config.yaml
num_hidden_layers: 12
hidden_act: "swiglu"
moe_layers: [4, 5, 6, 7, 8, 9, 10, 11]
balance_loss: 0.000522
lr_router: 0.000702
num_attention_heads: 8
norm_eps: 1e-05
rope_theta: 7390.0
init: "trunc"
init_std_down: 0.0
batch_tokens: 32768
Below are experts of layer 7 (counted from 0) of a mixture-of-experts language model. Rows are named router (the router's row for the expert), gate (a neuron's input weights, with its number), up (a neuron's input weights, with its number), down (a neuron's output weights, with its number) and show model dimensions 128-191. Each number is 128 + 32 x the weight over its row's rms, rounded and kept within 0 to 255. Numbers have three digits each.
After each expert's rows: "raises" lists some tokens whose logits its average output raises strongly, later layers aside; "gets" lists some tokens that make up at least twice as much of what it gets as of all text. This comes from a sample of Wikipedia text that the model never trained on. Tokens count by the router's weight.

# expert 31
router:104127150120073072134128063182104073112141165156138193126117145120121163166139140162186082133171134090181092124115085091057145109126150141091119168129154143134125102096145053182147115159191161
gate0:097136140141132117109125126168133113110093136064131202169103148136138120090107167087149131119120187075152087130170152166153106134136136062141112098125057141137124076168200071148132136175167142
up0:142125122102126064100179122106111156130157081087131173104201107104146161093120119139140122040113172150141150197156122125164178131148103109119069209140163165152140086122146135147145136142140117
down0:139101118107091136167085139100114106137149117142153126134092146131114167096186145075176113150146175135019094137132139117101101146143153158163140150166104136156132097194122112143126134119122066
gate1:174160167123141114093083104172136117151171112175129098109133115130090171091153111143125150108131208147141133081141117104131106163131121219127052132084164154148094065119105091127187154124142096
up1:089183128151103113170072053103130078113064116144125129185220175134154067122191163084078102130108107102110091118093143081106112103107147131131126094118119114124167169138121137101135117133193151
down1:096106187111174142108136166134100186154129098156169191097159116125058128108140146135100153108119173168188210144155083156120100101109175123122125109144119179144200128123132134125137108147157119
gate2:109148113110114140131137185114092132109115134163098121128133072152186118130130148036188151175145092125128085081142104144126068162117135155168185151167097095124162127104135135129167170155157145
up2:168171134085132097115138115120139178117106096128141159110081084202167142151148136064167075146135165209116115103188106075159122161152131157142114186137153119171208126131145124140136098136111127
down2:144093157132101132131113199135100148179136054132132137187132131157137114171217134109138120157127143103000134099089174105109152137171153094096139161174134086116120093141154159152121098132070177
gate3:151098143126132094177124166082126119094142121104044151138106058166187101106093133103223059145142206138123088125135113065117132128164186146136096152095152185127109120127102083110133187114144133
up3:149099122126141184165117135104068094108188141154064129118120077124168144102103068112132109134118191127132152103172095134154130122149128177099094152078109084173165097160064099199115152130094143
down3:125105137147101135118147182250160160188160094080147127098074086152142153127132077137138146123097074140017179121158137140098179153129067104082142128192137098174116109090137122182102093112135128
gate4:115132131109142126140169142149120117104143107185124090135113190186102074154132131120101150116108101106149124136032118151091173115147128113137128089115143126127119115120129054144101037120162130
up4:092100101119152156139155116066105112118112122162104093122068127134091087120124094147149123131098122101125152129100116144069162117119112112140151200150168117098155125162146130132125112150174088
down4:119134097059156169161145147118143140161133105090186104141177083114130098102202088111119144110124078111093078147164142080173043125142063134149134125172149140148131166153166145171135141119092139
gate5:142129069181167076154184171142115118127105204133074135112087186121155154088122092152150100169127124074104158106129116209118141127126134136100106143066128087065152143134112160109089095078132172
up5:168117112087130124090137093147119194154122099085169106090172078121059108155127150129060146127144086173169116161066184106152141202120115107170162158127146150141145129128135138084084123167128161
down5:196129178120115168131080104136093142145153134126112148125205142151101153107091164097115194131142141100204112138146151147210095141096142086154113098123136145184132127138053147129207076172145191
gate6:074079122093132125111158155123094145114139173077118106083102134072154090130103147181133108088121120144154044070108078100136112146143176148150173107132143132130132100088142102147127111131132129
up6:143054087175115152124121136074100164189124137130158104147127163110131132180121145103163146116171163132095070112140127152189135137142055150095123076143132101171130112171082142096096139119115158
down6:176072128137159108191108104090143129107149165090091150160088120160104141127123138082134136125105095137219099142154131157073064119093113119153118123084106158182138141097158129147071123121159128
gate7:163114129147179104114114167128134069149076144133055174066082138143153113158114145155112135143104116125156173179146119115113113138119108166151189153130117121107091070049112090120149085087172111
up7:143156103105124144169086068118160118159101102139115098106160132120128059083154094140134126092128106046169153125104114090110059133104145077136125088160151153142129114169098089164096106150106145
down7:110108088104132111140106094114101157107086069083161072139172127157203131080083155091144164116130119122053120164151100106153114162113172133144106185118145089113159070184098096157158196141053137
gate8:195150082117088176177066125093047138136084142125145113097167126168168135127118066139078144124086165058122117111198102127133143118132132172185131108177160121126163144162130136113125177142099155
up8:075111144128127151134142135095093143147083126065172143166131034182141108146088164050179091180093140110090155136112087124173077121143104137121164176129119083093184064097105122138171101171174127
down8:117080070160126108088164150159170128157117120119084182128088122150116114146215113165157123128178104119022179148118102184158174157142121102125112145122163200122147158106154128155146134128122144
gate9:178165128128178101188108229133170090122152170156123140137117236148157181127126109156116091122207107112099159110116112157133154179140196174169092142109099154137119119128076141144140074059120125
up9:123131136174123200171067166124054167114130065092125132125136101158108057136061060090130153127116103169113134122162145171134126141080130105137114119083069151103130180174163125120091170097144151
down9:159135137097135138124141109083111134106147162154139113125150107130116167103083136146092130117137165167210161121132081133152087142093165153160116088104125110212149150133059067140103071125156092
raises: "U", "C.", "D.", "J", "D", "S."
gets: "2", "–", "3", "S", "A", "M"

# expert 10
router:112142165098093121134083042145078122109139168120160186099156117091142138208139159175169168141130155095200098138120089071137098094124116129103100181152174108156137101155122073163153120104150114
gate0:187143150085105169096108134134114128148116146115179137175109154100143118155085126118099096147229133097152129084113131170135121146124115182083121079152134101166121133138182124114121114116109131
up0:186109125122211120184111138161143141115077152150117121148119117139107108112106145101125114135123112124104151100097131156132145107120132076162138190102097110147090116129132106136110134118200152
down0:087176102107090105132164131170090096075138060145146102172119203101171127156072185116148126084118151121157121182137131107160135068114135141130175165028105092181151098152118095111143120140119118
gate1:089122170071147183113156127100091151180094144129096123142120139129146079138091116098114118125161169029120073104138170100132128167114112100142147101139169193108104094099111142131096133172137133
up1:181112140123083089086143126094122132146126126126139108159097162102118169149128142148129140162091152149119073146123101136124107089169163088162117166070111126127130148115119130122154079155138114
down1:154168152232089148147137113204127145127056176104111097122191088151099132100116091162029099140147163130103131122097109141098189075114146144096137126116159118138075141119110133150151112156141170
gate2:114163087140080103160145115132150108096126128110110180123082092115074172120153126101107117107120116197158101157159172116135120098157128127131136229162167098107151107049088149153104164107123112
up2:109122155111112105093166155133145102059068140161148146189124196152129141075114122129077133106112184072171097135122071188116080147098172110107172090067208128121140142111172084119074119169129099
down2:087122131130126174134089086143094165105099198172188147109129146169190131124087122152122138136107144156131131135139145114076097118139165144121102137193156094143120147107134085125149183167143146
gate3:145164095168037165120190143138135105156154093104139133093144100129115111149134166147103134153150170122144166109148077074083101124093112090116094177163187151094129105117199099090191170148121101
up3:160112111126122091147103164108107104102123090137119137208167108153065123034127107070125171113122169118127070109104088098090116131102142087112099111163197109146114143139145123114125111188131094
down3:137194109122112119100072096198103083143118218158106088126128109135157141061163095182117072104116101154132126111081159158130150207099112158108138143151167167110132180166163133122128102151103093
gate4:097134153082154159088115151080113119134075086104158110151124125165124129124080154182113102100109124107139097202140139055112097141128187078188139122087162115142128161140079101116169132202128113
up4:132128098118130145137069130161092135118108113113115151086118083153129155133163092104127159148085104170121141156114138095124111150156119136103152215087153056134149138084107133118178163194089153
down4:099135109117153143114085129101123114145139146174104139154087098156187165133196055131140145121142060150089177119140155091118126145142153131082120108160181081164151182132134131087146109111155135
gate5:149132131132099120133181138104170110124093115143143138127066115098102097125130165152096096165133106115138171179070140133084082120092107094101132155124149082155144089076102133123132129122130208
up5:133127169132080154137101146150147095136147095100122089130107112068129148121127117129183177121174143187099176041141173083141116142125062147113121101112134125143138149198164195103152137104148127
down5:152155130130126127124117136075131128094176116160133153161138175109141154165087174091134076129120080172231093174074081137091147138140118079170192080136115156143115115071104090103171000135137194
gate6:173105121163119091106193102153150129163105127103080128083074108078135151115122165152139145107138183125105182102127126128160188147069100095095117147130143164125136162098089107178174118113126104
up6:098152121130196138186117113140069133102123131089153245117184170168141121202154109120152133100157166090135165091134120107112086148140159144134164183092128140123141116105097122155134132129140156
down6:178140147038132094120138157154120129136133120084178149094130124185143123156096159073151136136196117117055126191097177092117185059179137182125155169175090152121133054119138070137139081113114159
gate7:126116167078122129068201105146109134152108128165130184165065139085134211119129143099125116114143170158143088143066150088097134114071118029136170133128120129089193112144092090185132139115085141
up7:119069170162151087124126106187070119135122120125093104146086116124077148077101098095144136141135116175114121140126141204146199120179082161080175120153098092156172102116119119171149149057132148
down7:131121093104107043123158144195094120118098117177070122130144112106132134116130146095082134115134165161143155104094133108176174169098067125205150074058066103106167126078175135175131162141051121
gate8:141140106191110140096165149137176149126115111146109100204064160111100152070129145079136086148157110079137134124084093058087152107146105103138160146104140099093100104114158128087173128166130106
up8:108148123120126093152150112143130112091134115113153188135181117179132124129128136076105132098141148126219123072131149150125123125097167072124155131129117118141100112057135039138078090183092163
down8:114124137089132143148146087155120111100082092102181166117144053120090088136193099162134144150133149106023145136122163133143105112162138182081098165164140137069140095148151103154077203166166046
gate9:147080145160115119117104144128116151094143115131095127119098123140121163193122092185185160173111165147077133116114066159132139204165119142134141161134197150084138101115101134166129111205144109
up9:176162145124108110117166125108096176092089114100125145108110128201106114173152159099056158088114140136112130102175163077120063112108111064148166123128151194143131160149139162112029139068082075
down9:133065162087103173136162114091153100095089165130134165090100166119104065153120150131105090140185123164069133173132114075110056132105138078099125109088138183115156143103108137101078125120126125
raises: "10", "8", "13", "12", "9", "3"
gets: " | ", " ", ", ", "; ", ": ", ") | "

# expert 25
router:123116134097151073177109109184067095106141187107126213125120106092119142161124130138122075160120119085186093122130097128125128121125161165123108146077157132112159083119123113165085088154118157
gate0:208148074123102125095134114106110121126121163100109133125125214126166162159126113093109105155187132104087147100104115097093145107100154054116173115145149137108093144146139124091087143085158111
up0:108136073159122185134128191176153158129127106136121106097144168096174121149126152112136148068177076097112177146200102124120116149138153125186120129187147148105112041146103131076139105128141078
down0:118130156107097167105173180115147125118196046097108123130125124098112112145152107091138160179126113146058161141083098145142106045095164099119098131083125083139147150159136178165164061104097151
gate1:143103113154159111175154147137122143141225159178097093127147131093090117121099141147153068097106176114118113128114135119170099093114127127155131080105095076144117136179063119166116115134150101
up1:165135166152167119120132090118218089149176115137130132115148147197182140100086087127125089138147159141160152138154148160101166141131114119117108148126147102128107139079176137112067131147133103
down1:172156130139174134150124047120150134100112200095209138114181111095183097140137096163113129108151139177187171134176130114140085117139112154102122112125183100132088177115119085117134121088137087
gate2:145105138152082140145201069096190087103084111097126089113136134119099146148106126161154098145176100110136167132126115085101083139151091146162123173153171038188128083121147110129066069139115110
up2:098195149100156126122139142149199121146145179095162114118121107072114121113138130118138125079118131082132093140157139188096087087105123136148125052160110078180138118072139110129110166175111095
down2:139146196142126107141202105105104130125103123085126165138150170154156108097093150127090102171152170180124096077095105147128168123069136090113112169092119099206105171114145137118054096142104105
gate3:130059163124141108088167127116083061136117090144161121123096145098141172103140110156118104105089154090098194058140149095175094110160130097153175129107109107179121115136108123149128108081137144
up3:145133105138141167093160116117150103087152088127071080094121173091095136136074125102179157136109154161149128155159170089172098176179190155135157092160143147152103130092074149156120146114216142
down3:148133071073115189130140182133215093117114147129088154074135115151152158080104095123057145090194130140126131171113112077152145108125097164137147135102087095112124158145118134108107123140135086
gate4:153156082167127093138091102149116102163121152138078155111157131111106162106125095125117057123157162153123092100181142158169123121186112110111171134115128141092081104125103103158077152145143084
up4:114154135133156102175098165120075178127134121125088156155059145098107159149149083111112108141126101126148107201142155121158191156084137124133187128121119123085128106146130122133111120141098138
down4:134084104127149157118113129118098129089150062144095135096096159119124078087068132122143071167164109135101129088118177158133113101157136142122107140089125130138150144195097087143105150107093120
gate5:124175144144143115198117074132116105161117175110126140127143103174131096150077136169105084135112134143129117104152120152140146117140160188121124067175144152198182110152143151061151184161120102
up5:082164182133092116128137153142092103088160124107151124146145124119163108158079138114132125139159066103160166185073074170146088132119154197166192118121127129132134118081086098103151111136157157
down5:210107119128113063082159224145163140138124128128136122178117170092186174094143092122125160087145186182111119128174105151096127126155139125128125157114119138119109147170145123108099139146180144
gate6:101145158105107149179169148134152032118096096167139106137083164192159191154083143141177084111109154153152136122109099127183169152155115125120088148091155107141114179179155080093117099152120101
up6:138127119102137192139169099142108096109101093100091134125073178124062108085099083144120123136171106050134180094035162159174150180111096136146191137160149178139169096132139137132172150133112125
down6:105104151163089102073098159184159139116119126130154170144071115170108133112186164166171191108087122139098162092184169124072094145159114136082193161167067158117109081121137124139135078120125138
gate7:140155094187185099129078146122058129095160172139144162170182143132131160174127129100116091141118129108154080164121118169135075157100123175149141058106136123137124087151140127141134131102144125
up7:088107122124132155103142122114170069134076076096162148121122071160112131121120061091116161136112106149123171082148091179155154148147090147104212129169120136188173109124133161156096108113095081
down7:145138137081147090109059113129194119102146137151115136148137088135133164116185157179153089117125118181171122175119147127164133127102153157117119095112122135078101129181139113083114166166181142
gate8:117158144038197106136112157149138151138127150128123103111090146161081087141137159191185099121140127129149108108117113123191172110134114178160153100130176146096122164118107137098087162190127133
up8:076142160142142099124087105185147135154064143120098163142078116137133119126159154137151151159138134136134138158132137127075179131143155112126149158117149119108210076148091111125160133227075110
down8:109163101131134148172126074175071167085083123094115156080066111125156155118125100146104172112103158140255110093098079161167132153119105075150079155146112136150104141195126059098122143074117120
gate9:173058090137135192171090118150077095142150141161120166172095101152108088142121133129137094153137099157114186116153096111140159129124148181101118103128147140141129106215124143165137088118106114
up9:054103160097116112069154120095119177141092093143161152161130105194120144091125137135153177169115153103113101159126170106114121139136124034127163084120124122126123156129107131118191130138106104
down9:067112107064170122125098111108089174107120086124120150112175146094154132166156139161096109163136156107075158117166152122159098086129151156118156166096135108107103107119128123098159118145208114
raises: ",", " and", " ("
gets: "1", " end", " north", " east", " south", " power"

# expert 0
router:129131132122070114124103045155092123119109192137118115137138123093065156158078152135166117145157145084210135082102079115104121146081081146137118123148139126148084129121141056164107131096159150
gate0:145071106132152153135123166146131147124148120099100148145102093154040169115133162136148057139127179119141170108086065163102108134144143034160112114091067119063150142136114169092141154121121103
up0:123121101167185125163121098155126167126148123067089131149077098152096164100128122124194073130088179160152159104086106153097118113137139110164101073082095144099152113144038109111168118154176139
down0:138082051160113161134142032129132155110096134105139128170144155114110196059107103168078104165118082149115119138128128130135117092166128110148094088159114158145129142164134183138114240158105154
gate1:124117130133053124136068161170187159116112165156025159141144198192118173134147108112100122177163089123153085172107126090118169094149077111116106120092112176164143121108144090150164175089132131
up1:143129107147153119087129152105069109154130100066171143179085105153152153122087111178126137142141121107075180154092173200129158199128122133150179121123119077090058171108141134060069100139107144
down1:095165147109078161150149192140149101151145107143152152120168091151107124163152129133129119167155065140144111171125129132105132149178121140192123125156117122154128162097185180127124053130147085
gate2:104140154159095146142079151116163142140096109117080112092119108055016165095214117110156079111194108196147131187112094110174123102143141142097048148081125135116146092110115155110187115125171112
up2:110137118163165133133157104105136122164086122146148118105158146173184155183141058081139103155107197158120111088163097216095088127112139158118130148155105103144158120121121106081079163135108121
down2:098128129120104057129130127147084171139120116108107149127114138163133089206159166158154096136137163135147082139124168138174126159106149171106115128110089109119135160139149167143072116113046149
gate3:078142165105041147136159106150162142146166149102176163124142126091110106125123129051191045070090110174153162162148183149152091116122121115134115098118126122130117147143150091182061118087136113
up3:092143157111223117140125152148100076127083101106136108115110062110175171161116101167118122202123095091107149092056097120173129172133127187135186194143116114178173140135147161117160122161147104
down3:190132162075158136098142117066131133145107152150081108117131120177107124114080118106087116118104083183159086139107109105137132059129122121129059157119119145136147152157158123178131093167145123
gate4:102151136110147113125070182170122142195135153146108110137137072104126153138112171188149092096129125100109180128154078144124116171102126191154107146080081072179163125115136137140155100093191152
up4:063105136144132124075175068073193088063116139109134177080179186117130116128190089056108148196095142121155130159131144092107100061145108086097121115113137131103098111131129049119101151137105165
down4:145139148110127099153121116157110105157134106129127133104136128185083122142200180128101164129145126148195110143083174128107139144094173107100098154148111089100203104091068135122097000127108142
gate5:121146135145195114198136138155070079157135121165142141163134104143184116153181192062127144115142073152161131115145075123063148153104105168138146149125109134121124124110129096120089135086127155
up5:076156126158120150080137135114109105135164158109117141145144114170161103127155117092147111170149080200178100104106122066137110109139132166134115125124168084128159127126153118128127122158105153
down5:113077126128127102061119153100100128132086154154084080101114112159151131170144103152115113150157066116134128147103133114142129137149131172174084125162079123134123109067174123134087109102097161
gate6:148129153141137123162177132108084146139064133144173166125120169152108154117059111125112107173183118168171121129175151158057156090066186151171152076098121139111113124094086121150147107124111106
up6:127160122165114133143177068097133158206063086164075086174116129125076134166106112147077086092113129190132077086141124151071122074124179070207184097088085136082099144136089164082092146149169127
down6:094140128120148173151087114175184133135123140126149121155091130081138106054172160142111140081138094112141116114152164103122102111127159146113099070133090095082100160104162157091152090119168165
gate7:122114090103031129112157131095178092151068165207115112115116131093147123140120092143092114118158151112174124150122156106088099076095142060150098175144113145142128116108089094116143117167092050
up7:116145106182109164074178158120202136133076158162110125072148100146152137125129079124137137127177116140115096131149155106046137052097138082122064161122138183119155137159095145091108117166135117
down7:096159119106173140161078126091105195135129117127097071167096114163116136071133130111169251122135113071137125104115078140136180099119119071116141095062125123182076112087141124146136149105098140
gate8:130169149144082137172151108120138124151097106190148124097070082098094108108110192140176134139171184122153050135151133096141107105124123094106104081082162150208123117086086131141140149161136111
up8:080127178131092087131082132153154093124134122139103181121160168197144080150153114086114111129127148096099166180150162138115145212129140136122132142197093111150135170174158104105141127181222112
down8:102181140183138105149117171110162061159133108149116115154132160114120175080166130099147137079149115110085154092089126148158057157121143087128166112128144163177125140174093066113152160175160084
gate9:165121156120136120147127101167119096110150135095106144124124131100026077126071149121146136074090150190156038141071145118079108146158147170138098190124119152132140106073132162114120088136150162
up9:079123175082140147120106127151090172087092216142125144120131070142093162123112130115148170081162127118088123137177078079155156109122045190127126144129104106182157152153146132128120150040159122
down9:127132146115183156106162128136138151073151047082138108157136112132179098136133130143147172137092079104175192146126126139106157106116109136146101138153121176179117089158151106113134080123133092
raises: "\n", "\n\n", " Ex"
gets: " |", " |  |", ")", ";", "==", ":"

# expert 12
router:137132130149114057129077022177051050132096135137183107119151124113131129128125138115148153147118143122176109143101093113100091115109156123140106122172147096099169137119114055149114138132141144
gate0:151143116134062162162116082122070088158151146167090103161148135101140117140165142096166102083105111139180101097220166090171088084058177164154128124093136183091125110125121132126146126087143099
up0:129129121092150176069218160089147127094066133111146147113129115112096117144141173146069156134133090136108165120114155096145117178150104110119146117164152061111125094116086117093096121124133154
down0:167150170147140130099146120102116143129149100134172160204165092114081144108136138150165119097162113105216042157160097166152095091087173144216144089116083133181102168090153225136129095178064132
gate1:124137121148111137135174164085150120105087233135138107135087104142169120112108102125111091142136114117094100118126170110135170097123107166106102171107162150164175110136135141117069135117121150
up1:104129151114167126117136078191153171089084083083201143107161173135143129167099123151180159141124125135142120117146075186169125186145161076138188090135182100118068174155156137155117122154143054
down1:122150156100124132174099174169143137123158132096127163120139116126109161196086101108175091105158206095154091153157152162212090124154081117139089151109085155121105112114072061158089098110130171
gate2:118093196138123087113084085139148173126107172171117149122129107142126194112135118146206113098098154129126106107118060076153093160087110107048115115120072078116096097098121102126133106133141113
up2:130118042122156121098198162209103247129135092119178137135135137164150141148130147128100109112132055109108171178125192163180172133110121153180193095148166140158055148131138109168111108086140170
down2:164095135090158191138116211154098186155161135136091193124082132091088135149075130156151147121185131103136117098158126125170042093165100162142140128066122122160071101151088125110177102078158098
gate3:170103069123148146119145189107173166076116141089128115124158141158155139124096117178183127143148169069076158136101099095045056124098100160125130120125135093136076126173128097171165136096100123
up3:079119169150112117088133115180130105126123089107158162140090136095098090138101214104148109111135065140136072128114134215170200133162126142144173109119131131108109114075087158100122124105163190
down3:136130121119108124117096238160129156081111163127141201098113176137223101155113109117139128156164122103114110130149145078143137124207116142084105194124165142175075100172133047113160000112161147
gate4:149165161106098078138147141147104145121094156122138133120187043063109162116098164123185079111118115179125082158145149072120162144087135073155213165161091152112107122156170114153154132109119109
up4:110082128224150137181153168122131099138137094139164135063107137114137067125178100123124137137138138090117124152088116126155060172182129141109096113156146142112146105138110125087154109103112131
down4:117130141137104132095166144150104114138185130165155227160146123182141153056107082132117100153170113140255114146164104136112081079108060109106073098133166169172120122119163093101105038106088115
gate5:137153225155111144165063124067077064153172110205125147184126100116153158157118151125090116122138134180149102087159150133118157078106102203164055152134138187115140139094176161127119120109167199
up5:147095108118161152124204094110067071152118128099119115060116102106173134117121195153065123120104114108084132111188175090135197143094169151146132211080156153093151106087153127074158149116119100
down5:108132150050114081139139098135158094114151139131100105116173095133133172153105144150151151079146147133086122136157133156106165148160160057158194139144138172143122142089162165163169135108130174
gate6:180161123132111130129098129091144085190204103118142115074117161066095153153116107065086211103112154123114103194133124097158134204132155156110139178127085115136201076117140086118058131124146109
up6:111122136128177141139103165147092090110092070184081167153094104146152124135176137162103073178134097081139151087121129100101131132181112176087092085114184094142098144136073145061194122165087197
down6:162156158072101126031107141139112060113129097143140126125102118188089148155097131173133100129185110164144155101128188101143125123096135128140140136186120107115145079101102114188121170106162164
gate7:115138187150147162078136068110120126185179075181121140108121172127086082130113160168147110150115114148142101065187185108138084111123142083128117129133088095056145157101138105080121132162103124
up7:155127109115130101126095108138155123156080187088109111095178082140098163122107152122122162124143129121128156118107096184119182089136173132133116071172093185157142142111131114094108129077123115
down7:136104152143110125173102183146084105121120104154145122115103100093143168105100133151130110153089139106149138125190113151139133107187075185119134130068170136132115127093082112102154134071182113
gate8:120168108134101149064178100147127103137094166097123134132098144118072128140128093189119097190118134147165090154169103125149139094176167058142068102115132131088117120114152147184035126173075133
up8:096104096090142058151122176165163137136150102159121153117125086163127125156111116136150162126122162082113227196116188130176157144113127183121109165103139116162133094074159082133108122150156128
down8:115106106152080095129128109126120150091133112133124182153115090094199085087126115161137081105172111135174072166119089141122133152110131105148133147117167102170150103127107083106119155091107118
gate9:121144126124106137111072089141077130119090115070140137095135144120104164139113145108198102125143159081135133124035075144093185117112116172145098133124150129082223053107073109109097164153170130
up9:127079127075109079123153106100100113155092111161132148131113148064086130162120124168079066124166129102089097183212081101154077137074155062112112152077137122135136112119185105167115106156133135
down9:136138155134080139090115155079133129101142094116129169111108119162095150172111164073151039172116143091198070105135143116080088181127117160141139151092135155113127140159099059152169049118133175
raises: "est.", "m.", "roll", "BC", "rd", "int"
gets: "\n", " (", "| ", "-", "- ", " \""

# expert 5
router:126115136087113114113105062153057130112089155116117139056140127139088149125094138152173140111163173100190116112131089052108130135096097139102068148146153072159169082150111000158104159118167132
gate0:164157139116143102101114184158159156116123147133171148069113118068110153133106147172181137170125137165093121102084038130126120173187136133138078114077128093145120119170119178145153109088161134
up0:094130183097102144110129109084130143115174162120131128204118100187163071139116157124068122110117090054089125148113185138140185127148136182139106140121130157159148137057152112120145181180141134
down0:161093154146112136159142206138136148100108117136120112129159137063144099121048086133091149164109106109128145108155195097180200122142117150151107151082119174133072123160211122124120184073122172
gate1:135116093136130088116120213075181166106151082104187157162096150127152140144089137089211159145160133138095161108128108102177147176119098144126102127121147121141135122164120135101123137156154096
up1:148155119112156092142150141094099118118078130057100107111084126096165101070145133121127147106116155133072182148144128114167136134135091161145122152181171140105117152146079120143132121160187114
down1:136160103126138115169138130118115177172088173154108062089122103114100182133124120173145128130121163145103128134133153148155115100106096100096155130130139121149163144103149140176105255156145140
gate2:133105126138141094118159163153095156090126121090095134221061163136140145133057193074144111138098135097157106096122182116100189185084105177110117129085154131099140181131085142142098131134175152
up2:152149126131180154127184135105155114137135116084100090177111118106093139111096137146153127142080068167154150090165135161121152155096115120160095120169110170077099218142076172075161145119164150
down2:130137113103117137153095107110121123124109123093134072155122131095140108108114134108148173126106207111078144104144136157163063076119089113136127143134189124134126143153113133144149207158126133
gate3:157130098107169101088128183083079155078075159068093093162087162146138148105115172148165170100155134149095139110170104150191119150063104116154104085157145121123126135100100078139111120158168124
up3:142176140092145142142116138128143143181131158144159123111151073085119132158105114169119142156059099143092120134057131164104134112237126123104130141112091108076190144135121144164185142088080154
down3:109117117137088154104104014155143033111159130129140199136120146163098114118156130118128111121161126113200124101113101126120130118097126137133124121111136160150067145136128123103146000119160128
gate4:119140098072056154109185159155164097128079143096162139163133159182165121107127114107118118161135097089084123134043139107198180116097156119152170110141171140092115135079049147103100140113167115
up4:149125099138062074160107162102157141102131191125177093164184111149109128131103102120138171163159098109110138133116150117135138087135095131081103100190124139144063164086100135111146139016173172
down4:155087067122073127108163038126135163130139095104130075177081163139123150125098097142153140151166073145000136082116120113145155157140055119100110114143096104146102157156167115140164217131045167
gate5:171140093139115129154091169036160107142132145184125141107167156081148165140148089094128162134080192138121127022118171164152121062127166072133120144077145103084095129054182143092103129161110125
up5:081137123194084118113125130161136136157120086165134152202164112167103126069145116128173215145158138104118110140085108140110080151153106106137163102114114157139195114153059140129111127122129112
down5:082075154175085048163121089079150111184128118175168145106197160057157098131113134088144067159111094190145080186125151127089164139131123153131161115076050133106161120107152123142164120100112103
gate6:137151185146112111169032150111187131173112113184119109154184204124095125089148121143134124127121170119128099122167059055084086126179123103088044124143130102097059136159137160115116127137097137
up6:147127065133206117141151155123185099160184124141147130140111180139113153176148100142162139163148114168092087139065164165137128129062146157139158135140135151125091140117160194101143141147154124
down6:183073124143095096135125118120115104108066095116146131096102171164167116119130131129194173093140151124090122160137143117192154090128123161157073145125095096155150095168169067128210184177218109
gate7:095133174142135129121069120128114136169110181106128093110166149106087177092157070128183135114105139107110134076185115045125076096167119134108000100129153107165170145159107115193194118104127088
up7:176117096177103126127169145175141134104113142186138143177121134153082102147137169137027116114117125110098102187082109174137189085103153133142192151157159163075153112078158184087077134147171151
down7:160160085089095099101124078110115133119100147129114120199151147139191170176075158050139126122125101078132117149168119142158120124137108089129133152078157174187104068111115105131152034118093195
gate8:133137133193105111124145146114103143206175148157173152152201149099087143054103149157156090161139157104130092153120096093099108105147118094132083124115077157148161119165089130186134151098098174
up8:124128102098143146062205138107112135100102172088093114131128115149128115129062096103133146111157104115125131118141206095112189142137106076180129098124098173109144152159096159135088134129163177
down8:122107129119125117146225094101120093074130160128115146127125121175076160125102143144132115007146133092116177143109131151120107101141122106155112107163148115159111139117101115099136058093130113
gate9:153097135074135089093105118164123120149096118127105149172154146102161149141170126115144129130165110140131113082121066161103138117099142095161113113145133086125143139163093084194093151098143172
up9:123156147130151141140107093142146132149113143185185139145152106135194143103111115137161140133143080174147140101115108228081114131124093104088118113138066104137119126156096135088190146061138123
down9:104059082119070128122146127161127181134113135157119136121164156127127140156158074144154151159128151180125123118106180139191083104205130103152119086123118118126117150117133120135149150146126148
raises: "\n\n", " The", " This", " In ", " They", " It was"
gets: ".", " | ", " in ", ").", "s.", "; "